Below are experts of layer 2 (counted from 0) of a mixture-of-experts language model. Rows are named router (the router's row for the expert), down (a neuron's output weights, with its number) and show model dimensions 64-127. Each number is 500 + 25 x the weight over its row's rms, rounded and kept within 0 to 999. Numbers have three digits each.
Before each expert's rows: "raises" lists some tokens whose logits its average output raises strongly, later layers aside. This comes from a sample of Wikipedia text that the model never trained on.

# expert 3
raises: "ans", "ams", "raw", "as"
router:476524488494522524492520498512471493473519470490511493552520472527487510495503496485480478539499493501513490509528460502483473508516495495468497517531510487499516499488522497466520482504495546
down10:534503544517479521495501493507484497486483491534514484471490500512510517508466501490485522517497435453494523538490519507539420498498503497507491517555466514516500508534475534489520469489515516
down11:519497488501510522526508531502476538524467523518512500463527496498507500459497525524474468532508510505495481466494486505486497505489504496559539482498482511458486483484502497507501455519549481
down12:468452525494479507460510564562536504469471505543494570435474471486495511442467491477457515512505526506495536494517490501505506526541517517514504529522486491509521492487507502530480538476481486
down13:512495547512500492495486516496512532521450535531514538530510485517463526512521560449535481527525453501466511459488535480478487513481499493474454476497475499524471507464500469483496449484509501
down14:498493467559476472486474472474517494520487509518495487467475499544543507402486537483486487495500465510506498474491487527475486523497504494493486513483477531489468485515527491495476499518508484
down15:511527496504518518497493495497530524479519471533480493504501488482500483546473521495524537509529531499529466510481510529520507516499549487493507530521510464533512502535484512530494497501534474
down16:476523526510485508544513495495453492503522532485491495509501489542495508507450471487484565527506487476532492515505508504510506498544519559536499485474515484522507483490491538489526465492476508
down17:496497519532478528432505506535488524540502537503548489498499492474439526483482487491515513468503515511506516482465496516496456495466485504488505480500490458464527467505510420519473516517482481
down18:520485519493506484510526509531486516461487525491536476477528499465513514487501500458518482498540502550550499474515526466486503524519506535480514473529476490489514493475474502493538530514510495
down19:518501536511496499504486463501499515489529518487537495502497479519476479518514501482518510530509522482483508488521512514507532501471514512531506474471541496485471510480518459481509511491539515
down20:493525487510462545527521515475456541511492516514478479478531519459509465553495489532516502496492502453508511543454518512515531526541479503509498507480490516521507471478513495511470536515471486
down21:488489495504502474480517483497478476513512470507515530477521467494505506495456520495530547471513501509556496453532530474489467463524517487505515516489478529527564505511496462501496469510507516
down22:522498472468496490467517485479476510495531519541553446505485548462473498526452500454512528548550511476477541496456468507512534536526509453468482470452447511508502508480511514480507458547511486
down23:558501513509520495500519473465542512495500519477471479506479472490466489518515496520500480483504503461474511514473496446511502497472533490488518489500481533434549456519552475478467493499488531
down24:537521469499460460442530542542464474472493450510488517489501505460479547504507457475480472503527514463541513520464518502521445519528487530505527519495526501509507440487527502521487472542478512
down25:501485488533496503521516515488455463491485510497501506510511488503498476524497567463500480489514505535489488460466468538495483481485524487457489488516463470532482500539474508532552553520449480
down26:516507481552498503507513476504487464534516511505491505527517500517479503499478430505486482472475486461540503510500512442498514488512487476519508497486487485487495478497493485509507526468505558
down27:484541496487515515498453490474517521563505478498538501501499462474519473524536512516464494496501484513487536545506476496521482474499478516485525512476522494534519490524521491474521499499462529
down28:497452503480502476507446495502507484474487499447508501537508494540513517491504495492458483485492480503493495494488490466508503520481556534506504540485517529480488444540481504555486508484517503
down29:516503511490492456495496492497504475478511464527488515514500514513510498514487504511540488452472511513487456501512473482510489510504482503496448479481489496562497533527512495521461518484471456
down30:478533539463473509459488509480490516483531502501477501513482555485494520493483523511525491465506551512499498515504529574533477481503479517472539471491472539493481467530517451488452489502474537
down31:498487508503564479466535471505513487499550495523518466477515513534519487541478511486512531491489554470509528507518497535569482497505465473532495486501453494523455514536465529508481498495481466
down32:477429508511462476479499449524536528475503505460516456478530513458521492493520573476485487533488540498429456442488499473519503487482526500480502501531462505493493494434521500519490537495492445
down33:513501508481477492467546487494480480537553465513520505467465501510512478518546483549462482524555487506489510462485517515503501501505496501517513486474441548464480511535493477475547461516506481
down34:512506529528536519515528527510493510520504538472488435466482483498551516499515495501517518499496508488516513469478492487482486500469521498472500490459483484555492492487495528520486505508503493
down35:483518494450429540489524497480496466500472482503503469488514533493512485486549525522503519470533488515504503524501461542471504487487515487538502553489506522505468545515522517504538530517508529
down36:469489498500496497509506473521458436505498562531505481485550551495527538491528516472522531504530480513441477473511480502513488499523526532520532526548451550524467494506542502511513473550519494
down37:492498471525510484490514521498475518500464504511491525506501488473522536554458517549449480499471477531503489511510537526453476543517491495481542516485515519511532460517543475511493479509504481
down38:506508509525514523542475484516500501540507525481490518520502528480492533530524487509488507509486485505520474463490518538470516471498459502542556492549482527504507533484531518510512489476481492
down39:480548483479513460530480567505505501484531510519541521540522487500523521529493478443471486512523510525508499511512473508521461526518459508493519542488523517535498519499494503502525470504507468
down40:477510492525497468446509500521508510533527511472471504505483531477498485517477509532524472488535490547489462531486484498511494484451524462474536517466524503452474489462518505459478511493471492
down41:500528478500465467559493493520478464478519523452587523489518496511515557485479458471459482494425457515467563502504459535518487525507528524447492520514489466457528492503517470517483502489523524
down42:531509512481539461532483452500484551529478483523520488486499508547532529485475522496506444480453474489476511504498469496507485485548505496487460458478470549503485482517536518532472532476529505
down43:484502531527454485541478534517464513493483483492471470500468480503531520454484513519499465512488501520515486490523522520574486518482495488444582518472457521455518513476522507509485495472518473
down44:546465479484419540467540507504517473504468503479492534531513512517521533529502509505467481521447463473512495471515470504490504533502484492505485504446486504486505478494517496486545462484492481
down45:515504536439438571447533505537511477506448501503497462467552453515471510524486519495487521489513500489490514515474503497457516462446493479431521557492491513517501508494488536513500510508488521
down46:449534520507478505508516495531518487517472507533488545470543489518488495511477504509529480518491481485485514451511534488516532509481451507464559472485571495500485506483540522514455540502449485
down47:514491498491491512522496504485533516457561532503478492503524514514525481509543543507481507503488475485497536486492499546478529490534559496490471542508471494482535499532499501480506501450510544
down48:495472454487493517522522516532477461474498526531504522484493555496517519485505499491505497478488497542500474476477511532479529530518491499470506502494477478505500516529501476509520508485509505
down49:468537503489521487537497568479491517519508473499474464499501475525524456558530470472475505518517508487542523508518525532507504460508516503515485550488520522530488544451504513472543494481526471
down50:455500502541558487506515507502505527510523522513483511502483438560516526488516509544520544504561490409517482514538513473507464549490499431527523489548502500486511481465537486479491529499528485
down51:539494491534542464516465491559480498519483499510489484491534535488501527536550497480549523496546471507498515514511463508464531486482514513474511497512508460535526475525453464470453462487488502
down52:464521510476439481490512506471497503514504514500488530471515487541496498508457492509477504541479524467479498491472438473515503487494481518456460497503490476454494529483478501531484487473467508
down53:479483471544504516486505499531525454492473548466500521509525479472507534533439488480477512507468464461486531474483491521484491523521499547513501447503492447495520513492495474444471527432517485
down54:476509466527482527469465484466481508507480496492505478512518504540513536563496520501515494507463523451507484533513526502510550499510489519499544443479478483536487531500463509525552517507485514
down55:526496507499494495487469476481508473512487488526493498501530491463474508497561537486534505440509539492512504505501465474548499508514475503483470537454479500493500470475471498469459540492501498
down56:484501496489478511493514482505516500491524466550526496481490513443503503507438473517497456453511499471508507508520488504491440522469517495534435524517498490467472470524490490484540473485516483
down57:480517483480480550497538499485495494494501491508470477555547545534493470482493503480513516479545528529490544512479495495506464517448503510497504501504496495548465511530526499501499503477466502
down58:449494506515505488503468469509488486537460454459429477492463443495509510489519507509479502507467512502510468517490494489476461504494493491487487502484520506495522519486492523467495511525518552
down59:449496484500505518522515488514543499507495516506482485529492527449513471512519453513469526504548496484500501558556520526502468508492464499511481473490493489513502514499467481526466514519506485

# expert 6
raises: "els", " and", " ("
router:482541453491523502491505493493495459511471477459508472515500504516487531496494523523471486491493483464539493464528488523537507509498511502532469498482473441477539495514487475479456532506499522
down0:491555524486531513478535498482493492490492486475473449537499493531507509463483530506430502507500447476519492452460503550483529496491448527527494483485491526551498515481506511492502480531516557
down1:505505480495506506517502488505484496526480512541515519491493482504514511521485458492516470478508508537497528527490501437480472471542491528503479485506498499507507490537492527530506520530510526
down2:495522463537539486496561496519544508465516495459495513474544525533506469500498497533473533506540507491507477509490484499488503516519501492482482514483487470494484493466523473502525496496491468
down3:499493490511479465478510455480510510489536482477484505497506478527491503491503508484521486540521455496422521480483508477503510478507474495507500523475536537489502494522485505502475509538504578
down4:485477509517503470506468482524521459464496491517487518481468494552487486495521495544489526485522526494487532541456500478524489518520453469510515525540561494486537519456484508491480510487490470
down5:489536501514526524498475540501508528480499498534493502516448524480481487489493505457510490492486498498494489478485522512475505462518577477484511517528487471482502487513495484504515498499513559
down6:514518550483509476526477488474479531472477527482462531532490465527553527500523506486525496478481527517507479496510496500487527515517460502517503491482476483468467522506487493461546551491522478
down7:511496521499521485561481524483480528491470513493502499504550420494520462491528484493479528515502514509482494492524496520523474533477515524493492500445499494524519487463496505529497492543522486
down8:485500475480519456510501579495469523506546535503543509505505479455487505530493485498471514565503514477476501516500474467461450500499501477522501482532482544510557478501503463468496483463487460
down9:528506529543532467480519504479451464532465495561491546534481544489543459474505532510503495460511479516490506524502532476460486471461474517522517543569516470500492488481493512518492522446480493
down10:504476512515492450505508533494479512505508485470526475532519475520491513511490551545527494537503547517513519523489516500507491506499551472497530502573480497499503515475509537531518512503458491
down11:516518498492526464523480465500490537488466509499524451510463479473524519472525505486526473494459509497511544470485548527494451496534529496468510535485538536518555521512485487477491543491503486
down12:484474474508513484507536489488437529472532459467496494508528522504475502501461525421496487520505467464537517530506470522528468555480451494461521479469522431506467493499505465487491504502471507
down13:482531504493529506550504479502471474448481488514497500510529492538513567536507547472484509493466468471528492513486478479457509490506495520522536523469518452480505500451496494495483480529487514
down14:486510497497460495455471528527491510515511483478513547501554517484501508528477486492502509480433517527500515499490513477468489531522495491487475435484563497478502502511531511522506450519490485
down15:497489506516511498490486530444498469472529499502469487468485499503513526500511482459571509512540522500529513479495525474481475469506499495516528479544556526493521480474514507515482493529504507
down16:450485485492538501497478491521465526544485494561518494524504467484489522493471468545482522517470536526476499486505519520499492501489444501501469486489510495539503504502444493508495486499521469
down17:514499524513507527550495502463477446491510505457487499464501462465532500523488515467509481505510526518478506486490541511502477511494498490482500485500529501491488532487469514539492477472525484
down18:489543437474537481503532495473511526511471489471550494486507468557528500479522505510532486535539477521495566475521519486484514457459470520529467474485474487483543503482448510499514468494531475
down19:512461483505464517493503496549508489459512486459535558481495484495507471498456490517504492496501498522524487495492520477510521539460504431446524524484496486521504510481517529504546494534503483
down20:482460511505481485519503511521493512470555518548503499494516521475511506509502478486460482484496487538500493495524484515530497535437514517485522538495466492522532509462494449462459468489466490
down21:515502500489487479522521487475515507500479505490493463470487475492501536578513464539515519509504515480449451517477519492468489478474510513534509504471508505512467506466488468489472504484534486
down22:512483520516533514557512504477512475460499518533520504424515490502526491492497511462518527479510525514511527507544511488498505510528511493506538514500528481485521459543481522496525505529468486
down23:436464478478499493512456521438518485507473515510540512469452544496546476547480456480496491538532503527483478484504501522475483494496497538480488533497517528484498536508504535476485490534549494
down24:501499462552493518543519520489500500468513461478476515490513503521532518477484471492496487479489523531498517513516523493519474528505504433499470488496499544516473470499505558501504502490526501
down25:455511563535528468524486483520506514506523500437528473510477494474509502476490493515492512522511459493492527522510533530493500505461487479512511520534462516518504517513511494526523432511474536
down26:496450474498528485476475478477518502503476526497523525479461537468475480528499525540480439452528479530459498498535466507481544464545526485504502500542504520492499512501513498512478473416483478
down27:524455524518529489496494526496530513470500519488536490478553486547517538480486509508463510501484522496511490483491504479484474525500499491444453492524479513479545499486477474467494498494494476
down28:498570498540509522488514501491464486510486493493495475509493511473480521518486502496515506478483540495556493505489494500520508503493466538485478533550516519525542489468468522500542496493476484
down29:541548476522535481518535543489483468501522536507475458499495492471519503535479469482476498471484500472496482484496545460491469505518495460509537492533506514519547553529507525500491545473487543
down30:509505523524486483486545513498484519550535491508517540488527472492494521467509520497522502469520473540503485500485498518480500505492497460516523497492498515451501517451524501502509465535529474
down31:492544509486532502527489539541497459537536482517492535479482517505511480489498483509481511495496466462522447478539512520526475494487523468496526513477480528520512481495544500541483568515478551
down32:492467561451519540534505471538469524516463529494502447475479469467497507441491440503476513540552496491477477489499485541486453507486484526466476529501499520497504526512455439496498531465461470
down33:508471521534506536480524520494464489511437487543492482492487446487506488518557481524497523491476512527502496499495508520471552486473521479460463463485464505506522475488574526511503479534469490
down34:499503565486464489515500485499536518525531515533521524501511478491477528527543478479482494490483473456550467528494503503506467490503519472528501517506448485528471483524521554471484532467503483
down35:546485506463496521489468495489491491515475451509479481468498518508451501526520476532479523527522471505483546513491459538496553447503493507502513509479530502510484495485498520520461463485535492
down36:505528538452524518493537512497513512504485498486493509508507539477492498484488485483529511522462489470501506476506563495498464431478513497518471513513500559518487469520434526497497524511568516
down37:520515538530547444500532469498530506510494489481474509479474519500483489475487515512503519513444489500524480498470486506506533491504548467507473493496510481463493465456514550497503519479536490
down38:514535499487499516465488541487556465525492520498478455517533487530501462479495508508506522531530502480494535497530527510479513455518511532486480483487494527525501509541493536485484458506488471
down39:496507475479480541555523499510530502519475489512516552471510525487538464476493481537523505520477506507471527486504481505492491493495471472507482485483466496498486541461487498480490509483481492
down40:529487520515526529466508503470522465486484516536478492495517488500510472539498511524525472501557492494490513491478490461521479447465466509537533493550576534444495519503535539524513483470509485
down41:546511507503528528513496493507491457505510517524530480485468533516491526506462535495478515507493485499493472495492463582579509503502568504478512534505502511459494476544521482497516482511512522
down42:482495490487502523509508476551446506535515515514515497445495517509480517480511473530517519497479528519521506479484483509526526507469526481516535491550524553504479534527565523548468493571514464
down43:499495475528492482476455471487462508469492473465496470510483512449492503485478530480525491464463557492525547460494516488516480528495533522525534484488474541470492439549475511520499511520523508
down44:540504539553500513498506536525499529499518510517445482474472514494486491526492490522565469469484505501488488498511514461488491495518497492509527529527495531513506489492496489469488511487465519
down45:482470507497469549542513516515487485486480488462492533494524494512492446515507489528500502517493515493520492469517492533505489511525515523542522532500516478476482524479501554501492462518506481
down46:482510502482485495523502487494462466479481500466524522500509486523507508497508533464484524515476505449498432494502522490484513461514541520539506500478512497491509529515485524486520461515485499
down47:512481499490516533539460521510472460499483512539508501551509501497505505470475503477503511476456561485486460504568536506544486524513511500472486499485472458501523492538495479504537516489521453
down48:470486497507493487505494496530458467474501516505487499525468500498516482480465488499536509497519487471491537505540488511502464483509498478489516482550483484492547542522459500491482494499490474
down49:489496478465494520496509442476496477451505494491454554480492485502496500473551478496479512507480488530507525493495510478485459514523444484501484467495474535529461485511497533489465475537524473

# expert 4
raises: "-", "=", "General", "1", " ", "2"
router:530505485499513458457454495488471469476496488495505474513467472504477529540469546531485519506529559471492493479512502518554549514465526513471511488457456483495512517511486498542456494502471510
down10:504511523508509482465505507526499508458516515514511525494514530490522487506473508471509509528514520488537533472507453509485513522481492493461479505477504496459490483544529498495516468477526497
down11:500480458501509518528506514485476495497505526516497510502538475506532536514485482512515517532495487559481499524516486484512491539512503449520501468464522443470544536481508486526510460465473503
down12:525495470453498461504527479484500509412500466497499503522472485497533469548467530532521488483508561494523506495490502485486506522530527511501452538494494496484482511507510501476461512505512512
down13:514474495485491478498496434486492506480506507533504491525525460497545470519501508497481479483468513509504533440520477470517534504463507481496564491520510507536498529468487539461485527521522505
down14:491473494529543487510509490469478516530533466502499497505506536484526508500517532513471528529472471496497514514490463512498520508526463496554542466491512512529531502535495491519533519487498499
down15:519491508545499521513511491480521534531515512465506449474522513492508496497509485489453549448548526494488508473508437451503464475499431514489478521527534507486473443509508520513504523518517537
down16:470533497534545531497527504501542505486438525484508509502507531515481523506504471486547447522544511499497528497501457514483506536466543550478499511491467532534507465473512511498465533499486486
down17:472486497458505478530529482536545500462501498462509480492484478455524468486506537439530494476528483532520507488532501504509496476478520515464489461488473484501524524475486404502514519498518499
down18:491538472516499535492500490488520480538533484515509521500512469501502527484493479509512470513477491473480486477533466556495501514468474540523521496452531451518499472517489505411510513526490503
down19:527517498548486511515471522509520503488512512479521523486510483494504499502481520460482516495528471518528457508507516506505510493478510511531547507506485462493506549469492502492513513499511540
down20:524485494501537497532483503488504468509466480509486485534516509508515529478533485477489515508495560506491477491468485447461513525482490556479502482520538514472487512520502552489504472481461501
down21:488494487512531437467480506574520492490460503466488507491502484522478489527471465521518522482504490496495496449479480499489488485448472505500557498461479494547518497532479499493525522495487519
down22:488498467506537494578511456502543518528495525508481528501494519517525528528547453496530540537497494482510522494525521531481517465486532478470535485475551483524551506487493509537520507520542536
down23:500526496500510508515513502488509514487554502477510456496511485500507509526493447524521493476491506485451549517555478499503555495495499513531526502477512513460476571480445484485491502534475484
down24:502503501481478476541508485477481512505492529486505500475500501499532488503489493505501548500515564459551499497480524485485501514467496486487471536497519462485525497498503525502493495486509555
down25:503524515493495493533476521487515479495476502483478526500551507512519548489541428502531504524472503486446513449490531518494521501502461523529479512499527496495531546520489520503517528485523519
down26:459477479501482496534491522527502482501479513492511482509481522488499511493505496541505522521471523512477529506512530485478496490506510517506490483516485538471482535463484476508516463508524500
down27:467473444537501469467528498465489511474540501493520478441515497506493513516463494454500503474502524492503503533444515496490503516497480518524533498525497531458467534533495454471504500531488516
down28:475539498501472494493503487511484454496529488489496509491505513521480545493528499474518541498541512523516421507492519520516496503526539531549491516511504521458478522505497534463511522515510520
down29:489513479508487525528496516519484501493538463483501488472430469478468483472521484503530536480516514545461505493493532513529471464507511478556475499528500494499482472456487529536487472459508494
down30:474466487488514485461485452471499521562446501471469474479521462507538486476474529444518476476538473482475495503518483469477488454506504484498510525534519488535497492496521457472554524494526509
down31:532520502517469495452499454489501509496522520496511499450491519443475497472475519524491473533488510533509477494504460518495478540542506505501494489500504532484523462534525490505488525508482499
down32:472482517496491512488475506506504526531482537456476529475431513489495477533456474531520491486490499488513508471537495460498507551509483440517513501535567440489485502516537478478508475465511506
down33:478491571538539498468488496482498506501510523488523470532474517521505487422488514490509453521500559514496472521488513515504490554498535528516476486471501525466498530529508516445481495544512507
down34:515516526498530473521486491492475486511509524538538482485483493455520456476525474461519517513512470484500534470540493510489491489519489503511513521549500458499495501555509461509496508459478543
down35:480501480446489497481513493492486473488468528469521480560512436454490475532529468475525480512550515555511488540464505464513518518463514470470500448510519539475482484501501465476483529485502529
down36:517470492496483463489472521523486534502472492470519552477460515472489505488485439467515530529528489512538482518458520497470497562477509537473492531510473458547531527536500479473509489467493474
down37:516487499507505537517488491495525420489552531491479500528488521447493524556496501535549482486426492428514460505493489501510502498501508466513512468528493534477505521533535547480492498516475537
down38:480502508538489524531468497508513489500553496479469502500476506479486507536496494532510516484469496506496504522492505526496485536520508488527481527515488533498491466536528498557465488488468533
down39:482518462474508453472536548501497556526497569497539459508478503495501458521517516545529510505543518521495489451458455470534553496494507483504456508485485531509521534483496513504505499481507500
down40:525523465512531521505570506513535482535512495532520487475500504483553483520524492442508481497505524440450541489496487462517518466485510494516512490529488512472526478482492522477509491470459489
down41:531506467491430507481473507499508505497535518485551467479470537505452521495488544464503527525502500518473524464489490518510543530479516507512509446553538470488527530516536517518498486487494505
down42:488498465488508519481512516519507526514486466512500524547467509497456494455490467461545546504455509482468507494457549494497523463497551455537475511534508498444510513503490514482485515507479479
down43:507515497474517532540479506455506475488498511525526467525476464487527520507478523548506526489510537495517502483492516528535515524529501515537523524505528487500485541517511509502502494472501492
down44:530535491522507513496461447517492500497518545501504494469535496466544489484471520524516495486507508481542498476445480491528519470567484523475527497456514505474496529483495490478518489510474524
down45:493497471516468500432465478523502514464480507508476541501528466500536497536506533546533518471535524526490490498458507518524500479489496518476503512518483474508509461484479480486483525489505529
down46:483498474480513481500554451480517495482485485528518548478502494496479524509529498468507521497495489483486508486471499513497488464436461473488471500492493503492520505448502487574481499513506500
down47:533466477516515497480474468496499470501495495500468495498552543513484534516500483515521476532482490507530507482520492483501548505483469501499505478475492491515525490547517488529527487504488487
down48:446494473516571487526459488469538507492466494482506487493481506512459475468484496538530523516512498487446545515498491512472503480503490511501490467476525512491453513496526464494490489450464511
down49:505523503472517446519518468511488495514509483489515494506516489521516518511497514512425509465463483488469517508465518512484483500512489470495483522494537425510506500547484509543530542522503509
down50:514507507503494550459505498483486512514548525520504500498511463451464497498529496499499487515530502498567489535472555499458480508515511489510495461503479475483492470517498510505515500507548494
down51:474513440517500516477529531506510453495573512511486551498501474515517520534494527498510485570521487505529528490508486494488486492525525534526462525504507517458500512490474519501465472469546496
down52:473481503492521460505484485520480501499508496469481542458462503484494508490475490491480521477470472534508465510502493522520495511504523546486482502548537500510496505524459507504501481518552491
down53:460515494508560516504470501528454506494556497528522483482517474468527505490519509495481530509524554482486491506515499507503548462532527492512481531498498546486480509510500507460537512547478495
down54:425529480488467528500518478513482497514488538488496470518512486493465473494514517506439519481490521522460494469475494482478514473473482487497492532475487549450501488465480530500508544480486503
down55:528488483491473448470514501465532491494546500502517459503483529462496489520497501506469505510507533506470496437483466527443520517480544503521497518521482530514483539498486499524539508529510504
down56:525526456448516458498462512511518494489454492490496511546502491535551540486547487479533448473457475501481512478528493479522494474515498509511495500541518516502538473516473512490516491538469536
down57:502533520479524573496459507498480527491489470476524470498505491479493503487488514483505489526517551549491460516514510548480505492531496498526478489499487477494510478512488512484528450509536473
down58:543504501461466513538514492478550522538506556465530500485507502517462520502497473527521517511479488491512505487546492467505514493488516439471477538525532485498496476482490499508517538539492474
down59:490514528514537501493500487484491481481518504495530480509536489474538543511536516559467510502447513498536492491492484504473496511474499500450527504445493500517489488508506476506519503531507482

# expert 0
raises: " the", " a", " its", " ", " an", " their"
router:487480486503503467442512503472501485474489504485474516468524509463476512465448496547474453510539486495522481531495495460503490492513484535478487456483530503536491480506507474537484539457512496
down10:430480478488507527469535481476505472524487500474500454536514498459493522500473478495521436539497483494519522496456492478504510513486489521517516507501454482491527468446525544450521527486516527
down11:529481504513526545492538492516559465479519500533487504474507501497496459524468500557505500497549515510481507476461499502515496501478527508483497512505539555515499483503515534503510497448467501
down12:535498486467491491518498508497538509496466469476519497550502480504477504482529527489520491504530491514473463515483496508517514517485482526489484477521512457476519538559578532541524482508458494
down13:519463456490505456527503447482446488439525496469485502512501496487531466458478502499509497463497483468482500499505478475478499523484481458495475525493505529487489522454488506508497486470511500
down14:500467517464487506504508466537491539552532473462490500516476451483487457540495559510464518506481526527526531498481542541445509501511461501491540508522481494536469508472518509472499436490513531
down15:501453487482534474534469484519533465475472507487514533480491483491493483476489524523512487503480476532525487503534531496492502527544536473489527511477487523531500552520499483529513525499502491
down16:551498510485512504477480518514506506467517510459473518509459467518493519515472492547510501503517510550476484509458540505534495478533534499501539487490465520455488519516474470449545500473477461
down17:500495469495498496486483481528514487496481530516464453458502526492502503546511493512483512486522400517503509507489459512483496494497541536515469535473503530486493489474491460523511532524520509
down18:480473505462485507493512507494513485547466513532518438517535464538546506522508529459530487489499511524522557471518461514516507497482450514478483526476501470512506525468446544511501478511512458
down19:521465547528473437475479508480497526492548476506473479510517492565503499471487498484492502476488532518491514507460502498508484500489505521516465463545498525499487486537487542530483499469531488
down20:481485505536456487485482507513486510539482511521512542513534502506473479511518523477453554528480498501480545487535536497487513526515512483505508491471512472489494478506489514486473456486497505
down21:506513436515494483506517445492492529546494516502515515482533523528467466503503491492459484481446476561488455476500512508512475515504537474533527496449477484485537514456521545524529511452485525
down22:475469465513525505510550483514511516513476496528468509525511480511479477501521544452471429521493459489486555452470493507489514488493490477468484461466495485477499498496460487475504512502482506
down23:463555470489452463486481504511522519496524540504474492471482529480485468489524505530494488536518506498528503478511515516518489534468486493486473504499544495548477536501510510493503472484509514
down24:504504493518455481471480453547522488452523485533487534505504516505479543513477529544501512550550482511501485535499477497503511458517490485444484502482504544472477508520541532485548496549485444
down25:489487500509559462484501515477519463508523487477505486497530520482498505485545452531496514460475451494476482538501538481508493481494534498517494527511497533503522530504510524507480524493488499
down26:499508493511545516494521473525515501460493526504477515496534500529480484511526493498504452500472506462484501547547503530460489515537459494511470497513524476496473542515491466478474486488460488
down27:457484487505505475498527479510489526525491469488467548486488496525505490520507486473492518486493513457492486546515485488452498485511430498520472510495480515495491506459502479532482514498508488
down28:507517482522468506480514513499525515480524535497531510496479488507456503500512504518491516479538504498472503485506486496507549521515479467485533507495509508481481516453515491524505512477505543
down29:550505504509558498531493472501520469496491514497480457506534498502529461491515498512480489510488503504466551527464520546492556497480518520555493503477522494507513516522523532527461475477533497
down30:497508488512457522522553510536551459496515491509515515469506496448457513504522472476456498483510497505511512468521507492520557532500524546527506483537504448490519481522459495492495506506466478
down31:545512512521494503525508452532489486507497504551466518475506516479534529502510509490514497546512506481481521519505471520501523488522491532534526516519469536551478511531512519501498509505515451
down32:464479504470484473484503525480465509540438442478486501518522477522468487547538480519510515519529507456503528504463504493485509481472498485529523472527458507482500512541498497545515497525486582
down33:518492531507517475549542484487487494504533484510521473509521530510506487493489485498467490483481525487486495504555477503454511442523485506486464526430517526469473491532469501488515495468510482
down34:490511515469491527535506557511513458469470515479505442520524510504488498461472499520502496514552490517456479470523515470493495552484489468495495492494495539520480500485492484476530488517472530
down35:545458490502479468465526480506472497513538514494508473454554468473515467462494506513527509498494492498439525458507523509518506488496478487515529518514480499517486521480514489516516499467535521
down36:484503478526490508488488545487542465475522532509472493491503526543513532531483491487464513526532522500541505502523486493490507495474518505498507482516475478507504471508487503492529531507476526
down37:507471514492516489507471533495499508482477447457489505523494481503471520551464496521539517493453521524519465467491495513526499459505520506519470515500477508472532467516495481473520501497492525
down38:528543503478533524523493484488518534521506501507484472516474522542558500493485474452498508517504517512438510473464543542467497509525471525500524515540497512489510517484486495497514475543489535
down39:504507496498452531515519549463482534509514530484516507521499498494484487469519535499499535484506554499448562433542495478488503461506435477514516478482518516498523526468505487468540480504507522
down40:507472500503512528516545439500496491489487517484500508510509485474492516490523474461482481529499473506477470473532486467457483448450495466506538533495460500501496481461493512503530480503483499
down41:520504525493464516502540510461500480492547525508541492509510540452449480518555468478438507550485477514510483524513518548502522550505531496499511501459479446482501469485494515474530519505473525
down42:512449489508533473440531466511525464519518508518467499484495523501488488483464516485483460465487445456493466520510477501510498463482452485507470482510494507482476482495523490515531527481550481
down43:473481528491459525497507503509500480555510474501473515531504476518506466484527534517479458498491498489498512533510481501529520471465510481487505502492517468474487537534474466481483495493470480
down44:513497507489487503530520469520478455442531518516517497523509507529482481574531477475528449472509556529522504477480539486526499521489513503477499529466520512536489503496506532499510495538465465
down45:551468489512501502507476533498528498510494531504507460518475459463479527481532526473476473484494530468514505538472470476495492503513483516507535555543508517507511462485506459545496488524491526
down46:521490469513521515447482542475551476503470504485495466515498525462490513538502500489512497516501476497522515536458499511494513488506486442557470482489500547509481524476501502469521480508508535
down47:518493503526478503522495452498503537497496533535500456521485471515518498511526567519527505502450504472492528516524498440523476466491441493459463482532513487485482478511550497524529509515500547
down48:512464555524477476506480531487462523471529519496492459469495508502519512456486539500507475507494513475506498533491474464500507488489517474424494500516516472488479486503505469464495514502456500
down49:546517450515479543512515521490490528502509465503512499511474493473475488450496498479529490501513477503525537481525496535549516475521493477504515493510520503499494487496493489487462483528501488
down50:470520522551529499504526468509476502499529521463491483472528509513539449521473522472536522477542476477507478493522480444484514469516532495511502496471448490503503492489490509499471499448507506
down51:477456536501488503483482481480493470489543514517530457484508520510482498481522500505508481530491494459477525525431486507498531512506504562461461477515507525490486491517502513504480473482504469
down52:485463455491485519525564503462513483492507462472462456533498494495505501510505540505506545476575531507543522506460518547510543461494512480477513479497549503517511537488525477505494483534506504
down53:516514529455504519466468499529480508542526538502501467461496456507488497559510535478541521492533529513538506527545472525502505536461509528466468511495532485489488518525525439502532482529528485
down54:498460523506504504500511507480538465527492458466488525494496517495548549538492509484475500497518506547544494500536461477464531491472480493513480452538482491511493508549500501516481494512477525
down55:560515506481515502496535542499513492494467481513466517481513513495570524504513483453509525523485516475463491513504449557502499475443511495492514476553494471515504468553497500532507525497448525
down56:505487493498535481484521468513487490467495521520505527490523520420526513482478506486493447494491548497499523470453474522533485486469489500494506483509501592454504486488502468506509511515500458
down57:464513503479466479497508529509434501494528489511474498476473498512515490500476514577512500508505504539527488507495467472490493518521516488509462449534466499505519494555505492535497519489510502
down58:490497479526467474561485501481488498498536496503474536527533512537506462455458504505462489465529512506505480489493493477476506471512510493477496547471502512517464514502513551474458530506518493
down59:495541499482492507504493491481476494493490469538465493490503491484499485482516464544579505469512531488480500504488515497530467512506540527487476531504530468468474478491477452521506464499532524